config = dict(
    num_hidden_layers=14,
    hidden_size=192,
    n_experts=48,
    experts_per_token=4,
    d_expert=64,
    d_shared_expert=64,
    hidden_act='squared_reglu',
    moe_layers=[1, 2, 3, 4, 5, 6, 7, 8, 9, 10, 11, 12, 13],
    router_score='softmax',
    normalize_top_k=False,
    routed_scale=1.0,
    balance_loss=0.000196,
    balance_bias=True,
    router_logit_norm=1.5,
    init_std_router=0.00971,
    lr_router=0.00113,
    vocab_size=8192,
    norm='rmsnorm',
    norm_eps=1e-06,
    tie_word_embeddings='early',
    optimizer='soap_variant',
    learning_rate=0.00875,
    beta1=0.95,
    beta2=0.99,
    max_grad_norm=1.0,
    batch_tokens=[65536, 131072, 262144],
    max_seq_len=1024,
    train_tokens=490300000,
    max_steps=3212,
    dataset='wikipedia_en',
)
Below are experts of layer 9 (counted from 0) of a mixture-of-experts language model. Rows are named router (the router's row for the expert), gate (a neuron's input weights, with its number), up (a neuron's input weights, with its number), down (a neuron's output weights, with its number) and show model dimensions 0-191. Each number is 200 + 40 x the weight over its row's rms, rounded and kept within 0 to 999.
After each expert's rows: "comes after" lists some tokens at least twice as common just before its tokens as in all text; "mostly gets" lists some tokens that are sent to it at least half of the time. This comes from a sample of Wikipedia text that the model never trained on. Tokens count by the router's weight.

# expert 11
router,121,252,196,209,163,230,169,127,191,176,153,204,282,196,226,188,192,199,143,212,212,229,231,225,196,114,136,206,142,270,183,230,165,223,232,263,255,201,277,247,164,159,238,207,187,141,227,227,159,208,223,150,248,153,120,238,221,185,164,200,180,127,93,145,164,147,213,167,176,250,180,276,141,194,262,179,174,144,168,231,202,186,182,144,178,204,206,205,243,256,245,156,289,223,225,209,188,237,193,212,167,167,161,184,227,125,170,187,204,170,214,225,170,184,227,240,253,228,231,212,192,150,193,153,245,179,246,216,221,186,218,171,155,230,227,198,174,242,272,212,217,184,136,243,198,168,140,187,221,235,222,244,160,163,262,165,250,210,133,210,190,149,176,320,156,257,197,134,154,161,219,208,169,173,180,238,251,198,178,196,172,213,236,246,219,154,298,202,231,205,163,166
gate0,216,144,238,182,199,254,193,181,168,220,146,252,236,199,219,228,194,268,169,179,183,262,174,179,172,208,200,233,232,122,233,273,239,182,297,250,137,174,184,213,268,192,142,131,268,176,216,203,157,177,221,196,213,258,215,178,212,177,268,123,194,199,167,101,239,219,144,180,196,199,208,158,235,188,165,162,125,278,250,261,226,192,117,139,222,233,209,273,259,182,105,222,244,296,247,201,185,211,224,247,255,208,139,220,176,195,198,162,203,225,163,225,184,121,223,195,151,181,206,188,205,108,215,204,203,250,175,153,205,249,273,189,247,191,190,200,170,184,196,227,221,220,213,120,178,160,251,198,123,176,229,157,216,193,234,196,210,241,224,230,173,151,235,198,141,177,271,158,268,203,222,171,163,194,204,188,206,180,130,220,216,228,171,248,186,235,180,209,256,278,225,219
up0,162,172,205,177,185,254,217,142,187,216,169,245,246,171,210,235,157,300,179,186,177,255,203,163,176,217,181,221,207,143,242,273,173,212,280,232,145,180,177,222,243,185,139,147,225,190,189,213,167,181,198,186,217,235,222,167,230,208,267,128,208,175,137,123,215,207,154,217,165,201,216,209,224,161,161,162,152,235,258,244,225,163,146,156,189,278,223,292,243,206,71,227,253,274,249,211,198,181,216,257,226,195,131,182,140,188,230,136,223,246,180,236,222,136,230,229,101,174,186,176,212,91,216,166,214,251,160,131,179,235,246,184,232,192,198,196,172,198,205,190,205,188,222,170,179,154,244,164,121,248,243,166,258,209,237,239,195,215,260,225,159,167,243,205,182,166,212,140,269,230,228,152,147,220,196,231,210,158,168,217,229,203,186,276,195,220,181,221,243,283,207,213
down0,194,233,186,249,92,206,183,197,184,250,219,192,283,230,188,203,224,156,178,244,239,225,250,209,323,208,218,227,155,257,127,132,173,200,251,311,162,223,120,194,182,157,196,208,284,119,205,165,192,170,211,231,151,178,193,199,211,167,202,185,146,173,194,232,188,263,226,202,137,169,241,182,259,255,233,213,191,210,151,222,243,237,225,211,225,225,147,120,176,142,195,105,119,164,215,252,153,236,211,236,134,179,214,219,204,179,219,109,256,220,190,158,131,225,178,164,180,241,212,215,179,236,178,177,113,215,200,200,161,135,150,213,252,137,164,189,172,230,144,163,220,157,212,176,233,211,195,156,254,189,239,182,210,193,135,235,200,213,237,223,249,242,136,233,180,164,174,186,186,189,198,221,221,224,148,166,163,149,233,143,155,150,174,212,173,191,253,132,188,195,221,205
comes after: "s", ",", "ed", " to", " in", "ing"
mostly gets: " during", " over", " to", " than", " until", " into"

# expert 4
router,217,158,182,232,259,223,164,262,211,229,205,167,216,196,170,196,231,244,198,250,214,200,232,202,226,234,221,219,177,194,139,181,232,137,208,216,135,222,205,157,255,210,150,136,201,240,221,243,261,214,198,208,231,209,147,204,235,156,214,188,269,201,105,246,122,239,178,159,166,217,156,167,197,226,158,166,243,257,228,214,224,213,136,204,215,186,119,227,135,310,214,258,116,205,165,157,116,188,132,271,227,248,238,255,157,196,241,203,223,269,169,190,243,295,207,215,160,127,229,191,251,148,216,228,160,222,247,123,205,132,234,189,203,139,243,179,132,243,207,244,164,150,230,233,205,148,193,266,182,208,189,144,170,162,203,201,212,144,187,198,235,243,176,169,167,213,253,222,268,175,208,182,196,207,148,194,286,153,144,192,228,270,171,175,241,180,219,245,205,212,243,239
gate0,215,247,180,164,192,291,222,184,244,177,172,178,186,234,229,229,160,234,203,210,155,210,225,170,203,185,180,216,201,153,221,218,178,206,195,222,270,218,193,162,213,155,139,205,175,189,208,223,207,166,211,187,292,115,179,103,224,231,258,215,198,180,211,151,112,200,210,240,155,212,179,217,182,223,167,184,168,120,185,196,250,163,207,220,180,239,135,237,118,190,185,126,190,148,206,185,212,196,208,126,241,255,232,134,179,157,168,175,249,184,210,162,259,223,245,230,145,173,216,219,255,203,183,102,172,172,185,277,195,75,194,173,224,172,174,194,147,167,206,297,181,201,243,205,214,278,166,216,214,253,281,134,188,232,248,189,219,253,266,186,167,235,147,274,224,180,174,165,284,173,246,154,196,132,256,118,167,198,213,115,192,201,236,185,199,208,228,205,201,231,231,166
up0,223,164,221,242,208,123,142,197,129,226,230,217,228,151,158,149,260,136,234,179,258,180,163,211,183,241,241,235,193,228,151,194,226,186,238,177,173,195,175,240,161,194,245,220,217,204,183,178,187,205,185,224,125,267,212,277,177,175,162,190,196,205,176,279,315,197,176,151,241,204,193,179,218,188,211,187,226,305,219,190,173,212,212,138,197,146,277,156,303,233,202,258,183,254,173,198,205,200,201,280,129,162,177,230,223,211,269,201,153,212,157,264,178,193,167,169,265,215,198,182,160,198,215,243,237,206,190,145,223,321,223,229,185,221,208,210,260,235,201,114,243,217,139,199,165,155,240,184,166,184,118,240,206,169,173,210,203,151,110,201,205,148,219,135,169,215,219,251,141,219,173,238,193,255,142,263,228,181,201,292,229,174,146,217,209,207,163,185,206,196,154,229
down0,237,235,147,140,246,224,173,124,233,199,164,248,190,212,187,287,123,190,153,269,168,208,209,209,163,181,233,147,192,158,220,155,234,162,184,248,245,180,243,237,169,204,148,224,196,198,196,217,211,203,228,199,257,146,222,160,244,241,284,225,214,146,232,219,206,236,186,162,204,208,208,329,208,205,208,156,179,193,264,216,167,248,211,174,199,187,181,198,179,229,212,147,139,212,201,215,240,170,170,201,211,281,217,178,277,188,187,272,174,172,213,268,241,188,170,183,196,158,63,239,144,225,188,121,224,186,233,143,222,250,99,206,211,147,205,171,242,181,195,231,220,216,238,237,163,190,201,232,249,215,214,154,228,220,197,209,190,199,248,223,215,186,235,246,198,154,174,236,245,151,185,90,196,90,199,193,213,235,273,170,113,176,226,238,174,135,241,200,175,166,140,238
comes after: "\n", "\"", "|", ")", ":", ")."
mostly gets: " \"", " (", " [", " song", " *", "—"

# expert 12
router,141,169,169,201,158,187,172,251,212,252,189,192,148,199,159,226,203,242,212,181,211,183,182,233,245,270,178,209,204,157,202,156,220,193,169,193,193,164,145,137,184,157,213,233,135,211,180,216,207,135,252,220,178,175,189,245,141,207,114,192,165,277,127,164,228,172,263,163,205,163,177,156,159,137,151,203,248,184,159,203,289,168,198,126,187,153,171,207,168,145,176,184,170,313,225,189,149,206,188,177,186,209,241,235,147,178,229,198,148,207,169,133,196,153,244,173,231,253,252,229,103,173,185,165,158,243,233,252,193,219,230,236,222,144,228,215,258,214,213,260,135,218,122,220,264,180,277,161,199,131,172,227,188,188,231,243,145,261,195,231,186,156,150,147,206,168,208,225,240,245,163,265,189,208,234,257,227,213,155,141,163,254,277,203,200,262,179,207,193,121,195,265
gate0,172,212,193,206,226,140,242,233,230,196,217,168,225,153,204,182,174,266,266,260,182,279,202,202,168,159,234,232,201,168,199,227,219,182,224,201,256,222,135,193,236,164,193,162,201,289,165,186,179,178,251,148,168,178,200,192,200,215,141,294,175,226,159,248,253,194,201,193,161,228,180,230,280,182,189,150,230,178,159,186,172,196,276,153,212,212,206,164,199,158,203,295,149,181,260,276,112,293,170,186,217,285,211,195,111,174,267,159,174,232,166,120,197,200,214,238,105,283,190,193,212,173,170,199,205,191,254,123,212,183,195,178,161,176,267,140,202,172,190,259,134,198,280,202,175,175,162,187,154,186,222,165,234,193,177,196,199,134,113,234,217,159,231,151,212,186,203,213,236,193,214,209,181,97,200,191,234,217,254,106,147,192,217,150,198,179,190,238,206,228,172,192
up0,152,238,183,169,234,119,207,243,219,223,222,168,218,190,203,216,129,220,271,266,137,255,229,178,193,177,240,193,245,183,192,212,180,230,217,176,239,222,138,180,270,181,224,169,207,311,135,210,171,177,248,187,211,148,207,192,240,179,147,204,165,234,177,238,240,192,183,185,189,269,146,250,273,216,207,146,247,228,168,213,195,153,301,163,154,195,187,163,150,170,163,265,150,171,256,252,112,286,150,154,210,226,200,189,115,175,266,187,190,207,182,151,173,176,217,211,144,250,134,201,198,193,182,230,162,202,259,131,196,170,184,212,187,145,255,178,220,179,215,206,179,256,257,210,129,190,164,188,94,207,243,161,270,213,162,149,194,140,105,243,220,167,198,149,197,196,177,258,214,222,194,206,240,116,184,203,198,202,263,117,145,178,200,194,193,209,201,221,220,188,211,211
down0,298,133,51,198,171,235,166,193,219,186,211,154,168,150,178,187,262,202,241,207,216,147,208,188,285,226,160,204,187,224,176,197,271,147,211,217,188,244,192,160,233,252,197,164,169,164,198,205,247,175,258,172,234,151,210,130,191,201,199,212,192,198,206,187,161,179,273,262,142,152,144,244,170,175,214,231,163,294,240,207,209,143,272,217,188,160,224,201,225,195,188,252,233,191,213,223,286,183,108,184,246,197,163,200,181,213,166,249,172,205,165,264,214,201,185,187,204,201,236,244,243,227,199,200,181,215,140,274,110,135,182,223,184,153,166,283,177,290,238,172,245,232,199,146,184,220,204,213,228,222,203,210,199,201,228,214,197,178,220,138,128,194,252,144,191,159,165,211,158,265,189,162,157,256,163,230,183,189,275,232,159,181,207,119,211,183,179,171,231,202,251,112
comes after: " ", "–", " (", "°", "′", " +"
mostly gets: "1", "2", " $", "–", "3", "4"

# expert 40
router,166,195,189,239,179,176,213,227,240,244,233,218,184,176,130,218,177,227,177,157,204,132,155,211,163,162,222,216,158,286,212,193,144,172,215,203,196,220,251,187,246,116,258,198,226,234,223,162,146,174,175,228,221,252,196,205,164,209,164,185,173,266,226,202,262,209,224,231,169,273,147,135,205,200,178,207,246,148,222,239,257,248,220,185,219,185,199,180,196,201,218,224,120,174,294,153,234,204,281,210,137,222,171,267,165,195,270,152,195,163,218,175,198,175,201,153,188,269,241,259,126,213,142,194,163,215,163,214,118,193,158,195,231,185,254,253,275,182,207,152,194,93,164,169,210,236,266,64,173,189,175,253,98,176,222,198,114,265,190,171,234,145,209,164,188,186,193,226,189,170,220,212,232,201,168,251,192,240,176,221,221,189,206,215,188,230,177,275,194,152,204,126
gate0,180,220,251,140,170,247,166,209,219,221,187,224,168,201,216,196,187,239,270,182,235,191,243,214,210,208,143,234,124,201,147,219,161,153,227,138,184,145,220,145,216,183,160,125,224,267,212,239,168,242,161,170,183,191,212,287,198,174,162,140,247,166,138,192,208,235,207,215,211,262,232,191,204,154,224,226,174,196,207,225,168,129,154,295,273,221,184,192,158,218,223,221,192,187,266,165,127,259,278,260,222,114,141,222,246,216,118,223,200,196,225,237,103,171,193,258,182,162,227,233,145,191,189,235,245,167,255,239,99,168,195,216,170,224,186,215,249,242,154,270,203,232,124,145,233,244,184,189,170,205,242,224,221,168,184,307,267,209,118,174,209,203,226,168,220,232,213,166,166,243,270,205,208,173,225,237,227,176,230,279,201,245,171,239,192,229,179,197,245,221,178,185
up0,221,164,147,267,240,170,213,203,202,188,213,176,228,203,182,195,207,152,138,224,182,217,163,171,209,185,254,161,277,206,252,168,237,270,185,239,214,267,174,251,170,203,246,284,159,136,203,167,230,166,260,243,213,200,201,125,196,219,252,233,152,224,247,184,188,163,196,181,190,130,174,211,190,253,191,164,226,215,187,177,220,252,238,114,118,179,223,205,242,190,194,168,202,220,128,252,248,151,121,140,175,278,260,174,151,163,293,158,221,201,173,161,288,230,206,141,207,227,175,172,246,222,217,152,160,223,141,167,297,234,200,174,238,172,229,196,141,149,249,140,188,186,297,269,162,147,210,219,229,200,153,161,181,234,195,99,135,176,259,222,197,203,169,237,166,173,182,219,244,167,137,200,174,240,184,166,188,230,171,141,192,170,221,174,206,155,209,188,147,172,232,207
down0,271,186,197,201,216,205,166,142,226,174,232,219,235,227,198,206,144,163,154,141,158,198,155,189,187,155,197,219,96,243,162,210,176,216,207,174,149,196,247,211,227,170,207,202,181,150,205,164,155,233,167,246,181,195,210,175,206,167,163,226,219,191,247,221,161,203,139,245,229,204,206,225,194,252,152,161,118,218,182,176,218,194,226,200,180,229,181,193,281,227,164,214,175,230,282,180,159,264,178,266,169,245,307,178,218,190,289,143,74,135,263,190,192,262,183,254,151,183,207,258,172,174,138,142,238,131,229,123,203,102,231,155,174,242,257,201,177,212,270,192,198,177,140,219,152,258,239,212,179,208,147,158,275,150,217,208,199,246,215,237,197,185,155,246,224,156,183,156,130,177,195,266,169,202,288,156,211,244,163,187,209,220,200,198,149,193,148,186,149,217,165,206
comes after: "0", "9", "1", ".", "2", "5"
mostly gets: "%", " +", " million", "_", " sq", " km"

# expert 44
router,205,132,259,155,204,220,231,220,247,172,224,293,208,203,207,240,233,224,150,171,323,187,153,187,131,178,189,214,196,184,201,188,233,189,205,206,173,201,191,166,229,181,232,171,190,219,233,174,244,185,191,237,168,203,192,174,185,180,138,234,138,122,234,120,188,185,154,243,175,266,174,169,125,180,221,153,165,198,147,212,247,146,243,175,147,216,231,212,255,282,281,241,181,217,155,152,205,124,221,164,146,212,196,237,93,236,175,172,166,196,119,119,171,186,220,202,231,178,170,200,146,190,167,228,240,223,93,232,175,194,255,204,208,229,222,224,264,190,209,242,179,207,173,229,141,291,190,149,205,224,151,240,164,242,225,227,138,175,176,136,198,194,133,167,255,131,192,260,216,196,193,204,232,189,199,188,112,179,160,203,192,232,219,267,168,179,210,209,139,257,255,237
gate0,144,215,154,180,258,201,243,205,185,184,229,249,182,164,243,201,242,140,213,197,222,142,233,259,268,233,140,182,181,212,153,197,239,196,285,234,234,201,172,186,175,167,101,189,201,231,250,236,160,186,273,248,211,98,238,159,214,153,144,204,204,198,195,180,188,210,145,194,151,286,127,219,141,206,273,213,171,198,152,169,235,273,209,194,169,258,170,227,100,217,204,185,220,177,162,204,197,198,152,193,204,126,169,182,165,200,195,243,142,229,235,178,172,199,251,227,208,171,120,263,234,239,228,209,244,212,193,198,167,209,217,240,237,154,166,180,153,220,170,191,259,176,213,167,200,247,142,281,193,200,277,230,174,195,198,152,133,154,177,171,231,195,274,252,259,181,123,208,156,253,202,168,243,158,219,176,113,204,189,222,169,244,184,301,256,172,254,186,210,216,253,179
up0,186,190,148,197,245,211,246,210,176,215,209,267,191,140,245,198,237,166,220,156,225,174,217,249,267,249,155,188,175,193,140,194,256,218,277,243,208,202,200,187,195,175,143,179,206,235,262,223,194,182,281,243,226,142,267,164,234,163,137,178,193,224,196,163,156,219,120,190,168,261,115,244,129,200,232,193,181,164,132,172,248,300,193,185,194,259,173,240,169,238,185,186,225,191,164,224,231,223,159,217,204,112,153,163,179,181,191,233,153,242,212,181,182,198,243,220,212,174,114,224,228,227,246,199,226,255,215,195,181,203,231,234,231,162,192,177,145,237,187,192,258,153,217,144,171,285,109,228,163,214,269,226,168,207,208,198,108,152,196,194,224,182,276,248,260,176,136,223,159,216,204,188,217,149,215,159,122,237,211,188,137,248,187,301,280,195,249,176,234,231,226,169
down0,194,219,218,150,205,222,83,225,148,173,210,257,177,190,210,256,184,222,195,111,257,153,240,180,217,190,218,155,243,186,160,282,171,128,189,195,286,150,197,175,135,237,171,257,170,173,152,257,228,215,213,261,100,228,214,217,197,166,150,226,148,152,190,277,174,242,204,189,151,194,235,171,229,118,175,192,148,168,218,161,153,245,229,177,226,198,196,185,149,193,250,203,209,214,217,207,255,153,131,178,259,241,269,206,222,261,153,155,200,161,195,217,205,229,184,280,251,154,239,150,141,170,223,172,154,208,251,220,142,213,204,213,162,221,123,181,156,180,208,209,247,192,191,172,158,232,138,264,260,173,225,222,206,143,149,193,213,244,186,190,191,229,224,189,220,327,183,176,174,214,174,221,222,151,195,209,265,151,179,232,228,208,226,186,136,219,142,195,236,269,254,183
comes after: " |", "|", ",", " in", " the", ":"
mostly gets: " ", " United", " p", " Phyl", " bio", " syn"

# expert 8
router,252,192,245,120,199,230,239,185,166,237,210,211,178,153,176,204,126,195,259,234,239,304,181,109,148,241,145,125,160,200,222,195,218,222,206,145,166,165,169,141,179,206,104,149,126,180,178,119,205,153,142,145,217,157,179,269,275,238,142,140,214,213,135,206,188,130,201,212,217,128,204,215,218,192,167,163,178,199,156,224,144,198,249,192,127,153,248,149,199,170,239,267,138,168,263,140,265,265,181,164,193,183,134,130,248,250,244,264,224,174,186,180,207,206,147,219,157,214,193,130,211,216,198,228,171,189,154,165,226,184,229,181,203,136,225,149,195,225,166,221,225,146,173,196,119,183,218,228,179,215,153,213,221,170,179,200,196,198,213,213,196,190,188,178,228,218,265,196,179,195,194,167,177,177,201,192,260,155,194,275,248,138,240,167,196,195,213,215,230,172,113,190
gate0,148,136,175,135,122,304,200,239,153,180,210,243,243,77,211,177,168,237,102,216,203,249,228,129,153,165,153,130,158,203,189,195,185,174,237,246,123,176,205,200,171,209,211,140,119,185,209,245,282,205,184,188,254,171,189,199,204,224,129,175,228,154,229,165,221,238,244,238,210,138,145,225,170,176,202,158,216,179,187,149,174,248,217,217,225,183,238,182,171,210,124,193,149,209,160,176,210,179,181,231,155,169,206,209,244,215,156,232,219,165,186,219,252,172,157,161,201,229,168,223,182,209,149,190,253,210,138,173,227,156,263,241,270,185,170,203,174,239,172,212,161,199,205,171,110,158,185,232,229,222,230,249,229,192,188,119,206,120,242,235,152,216,192,251,216,149,237,172,203,209,199,163,191,252,157,129,254,171,191,285,204,251,254,212,148,157,277,223,199,179,163,249
up0,237,236,242,271,292,93,188,150,254,236,197,149,171,301,185,217,257,173,276,179,183,131,187,263,249,240,254,280,227,201,203,201,216,235,173,163,290,226,203,196,236,193,183,296,265,224,195,138,129,195,200,244,155,203,240,206,203,156,274,192,177,250,180,222,176,152,146,165,170,277,246,175,213,219,195,245,158,203,203,229,225,175,184,180,196,206,161,238,240,214,287,229,228,168,250,206,172,222,227,162,218,205,191,207,165,165,245,178,163,234,216,197,148,221,240,228,209,181,231,168,221,195,227,213,149,189,258,220,177,222,121,173,136,194,204,199,229,131,214,192,233,215,199,230,291,256,211,183,179,166,171,166,159,173,238,258,200,273,169,178,235,196,201,133,173,241,164,208,197,193,187,241,226,134,266,240,131,213,228,122,212,141,140,202,254,236,144,164,196,203,205,180
down0,185,186,200,281,248,103,247,278,185,215,193,176,158,219,218,205,156,197,185,193,190,217,159,148,219,172,232,188,183,219,195,249,223,213,233,253,214,132,224,284,189,250,165,140,130,212,223,270,217,182,194,183,179,197,293,223,204,210,175,241,207,197,210,238,162,219,218,171,170,230,234,218,162,170,218,192,207,263,218,162,279,232,215,202,162,149,151,174,218,202,253,186,166,194,161,128,194,144,241,202,245,242,286,272,167,213,203,238,192,241,174,104,171,215,200,187,165,194,216,153,217,191,210,106,192,254,163,201,215,220,163,210,211,234,225,145,225,146,144,169,213,217,178,144,205,268,192,155,218,268,143,264,234,160,176,228,228,167,260,251,216,176,179,224,272,192,162,188,283,160,134,171,185,226,147,190,130,206,164,197,181,214,187,294,250,222,104,137,238,131,139,168
comes after: " the", " of", " in", "'", " with", " to"
mostly gets: " its", " their", " an", " a", " two", " his"

# expert 0
router,196,200,281,208,237,246,236,254,151,226,252,229,165,211,257,238,255,231,216,218,200,174,158,98,208,200,212,150,195,147,242,154,245,196,191,197,238,158,213,187,175,140,198,175,174,238,185,205,292,234,189,208,207,270,161,175,152,182,91,262,143,217,210,132,228,268,140,275,157,216,165,156,235,176,210,222,217,201,218,227,202,222,289,169,214,273,271,263,174,238,222,217,206,137,173,148,194,172,240,177,187,197,152,258,172,218,225,150,202,217,132,131,134,191,188,195,264,184,143,170,201,228,189,223,162,275,205,272,173,151,238,153,176,187,164,187,168,255,183,299,199,211,250,215,200,184,212,174,277,208,246,236,203,195,234,261,136,180,151,153,233,212,173,238,262,170,145,206,221,137,171,190,191,228,249,196,160,154,150,164,192,218,208,138,191,162,240,176,182,163,224,231
gate0,215,215,120,200,251,194,250,184,233,252,214,156,274,232,283,223,161,176,198,166,158,213,159,225,271,152,204,192,166,140,191,232,205,183,181,207,222,188,208,216,207,163,134,168,190,249,268,204,162,145,172,145,176,253,149,225,153,231,248,247,161,211,171,216,310,234,124,221,230,229,130,203,148,162,146,207,198,193,210,180,278,248,215,242,274,161,242,121,200,174,194,174,218,224,180,185,192,182,227,206,261,199,218,245,283,289,197,192,192,236,169,224,207,220,237,246,185,208,199,151,172,204,181,187,176,219,204,178,157,211,195,219,210,256,223,226,222,201,260,170,192,200,170,214,119,275,224,192,205,221,240,171,169,245,256,183,222,126,216,222,211,199,181,224,216,239,119,258,306,269,194,169,245,187,143,177,65,211,224,207,148,241,215,145,251,253,249,202,179,179,156,154
up0,206,113,145,171,250,216,215,238,190,218,238,228,282,230,226,218,118,232,267,191,195,131,161,202,240,217,215,221,201,210,203,175,189,114,154,203,199,186,270,209,195,217,156,178,195,236,239,218,211,201,175,184,197,268,135,252,155,242,194,170,88,204,188,164,293,223,139,164,211,175,203,196,183,170,160,243,203,175,179,148,240,248,282,254,300,176,171,157,182,199,182,220,187,231,171,213,205,194,182,134,265,262,235,231,305,265,165,202,142,239,176,228,164,134,204,243,215,242,232,162,140,224,187,239,145,187,161,157,193,141,179,248,212,236,221,213,218,214,194,206,176,229,194,180,182,202,254,237,242,213,201,226,254,285,236,149,182,206,199,206,198,189,172,200,202,226,152,239,242,269,144,230,214,194,174,241,123,180,254,199,138,203,276,172,289,242,221,143,266,187,167,176
down0,159,202,158,144,215,188,177,205,221,192,191,215,146,120,217,246,185,199,158,216,257,178,234,184,222,80,195,149,143,213,241,220,210,197,148,176,223,225,238,164,227,142,244,221,259,228,206,242,227,158,229,114,256,197,196,190,182,301,222,206,194,226,213,249,215,236,241,236,128,132,198,214,178,193,199,152,210,158,231,247,269,217,285,286,172,245,242,164,141,235,204,135,195,202,124,189,194,228,239,248,234,179,192,198,203,250,208,241,197,123,171,233,171,215,250,201,250,281,218,195,254,200,177,217,161,217,210,227,176,174,166,237,131,175,244,200,153,231,134,155,188,202,160,218,211,163,176,195,233,248,220,175,262,251,142,195,203,139,195,212,248,148,155,197,212,171,110,262,259,204,198,276,267,248,171,193,212,211,152,248,231,146,211,178,130,225,230,165,267,253,147,228
comes after: " |", "|", " the", ":", ";", " in"
mostly gets: " ", " dis", " imp", " f", " bi", " un"

# expert 23
router,241,180,187,232,308,207,242,110,199,207,223,181,231,244,197,185,227,244,247,255,216,240,162,201,208,222,225,204,240,140,153,233,219,174,233,161,148,183,196,193,238,192,150,168,223,207,183,225,203,277,179,114,193,233,157,181,253,190,210,219,217,149,114,170,211,156,239,192,226,197,221,161,238,259,218,159,181,278,214,237,181,201,238,219,204,219,208,234,176,228,220,191,164,249,140,278,231,209,255,168,240,235,237,144,191,190,198,212,229,252,214,193,218,223,158,185,219,207,205,187,273,189,138,172,216,250,176,165,205,132,232,117,199,224,151,233,178,225,230,170,184,239,204,270,179,213,169,138,151,189,273,127,216,66,103,176,266,198,182,167,178,214,188,200,106,307,239,213,233,112,238,183,208,152,175,172,201,170,171,211,252,270,183,229,254,159,225,135,214,177,232,223
gate0,214,97,231,220,222,263,199,150,209,242,176,186,218,266,173,207,174,200,195,305,237,209,178,219,176,138,225,194,163,199,196,200,284,207,277,121,130,144,199,220,212,220,244,239,232,160,177,155,256,145,199,149,216,187,210,138,260,163,135,182,212,211,189,194,252,178,213,176,140,168,163,173,163,188,185,198,217,227,168,205,204,239,179,221,131,193,230,207,206,207,188,176,175,148,198,296,159,170,215,173,174,184,204,217,202,244,253,237,168,221,145,162,282,192,192,214,221,184,237,180,242,170,215,171,241,204,258,269,202,158,199,159,212,209,186,138,226,162,161,111,273,182,214,229,147,158,122,198,233,159,182,124,244,230,205,204,262,154,258,166,141,269,164,299,196,206,263,292,234,202,188,210,128,244,149,194,176,268,198,161,227,185,181,204,163,212,145,108,218,213,206,220
up0,179,318,167,165,172,138,196,259,143,167,206,198,180,179,222,177,229,210,203,138,198,194,218,200,229,240,183,207,230,177,201,210,169,187,114,270,290,243,207,172,186,176,139,186,158,238,230,264,169,270,208,255,187,206,185,262,123,231,241,245,176,200,230,220,131,214,176,213,256,240,243,225,239,228,204,188,191,185,241,210,197,162,249,210,255,216,167,184,211,211,224,232,197,262,197,113,234,206,193,210,231,197,186,162,208,138,166,158,216,194,251,245,111,230,190,209,197,189,171,211,182,240,185,223,176,205,160,148,195,213,227,217,163,201,220,256,183,272,221,301,146,212,206,193,250,259,269,235,140,239,224,270,164,179,183,190,136,226,153,218,280,162,216,102,185,155,128,124,175,200,204,154,245,170,278,196,253,122,233,222,196,214,209,203,250,179,245,312,166,193,169,192
down0,214,200,143,291,154,230,220,203,213,307,188,172,230,186,218,201,197,255,194,251,160,215,177,199,178,191,229,233,245,139,141,244,205,214,204,205,161,174,147,209,176,189,122,164,243,199,142,244,218,212,256,118,159,167,193,259,214,193,172,195,224,133,138,220,241,176,248,278,242,176,128,232,173,207,206,220,215,181,244,166,243,149,237,269,226,113,252,228,179,237,199,212,202,231,176,206,133,196,246,261,206,184,163,207,241,159,130,184,187,177,185,110,263,189,243,189,261,192,209,228,210,144,180,165,211,239,260,239,191,135,150,231,146,193,235,146,162,238,215,123,195,224,223,163,197,195,199,151,129,174,179,170,203,179,264,219,242,203,305,151,229,120,187,244,173,191,178,168,219,192,164,123,204,164,191,175,260,206,199,179,150,141,260,154,148,205,247,219,198,154,267,244
comes after: "\n", ")", "==", " Year", " Date", " Nominated"
mostly gets: " his", " their", " =", "\n", "=", " His"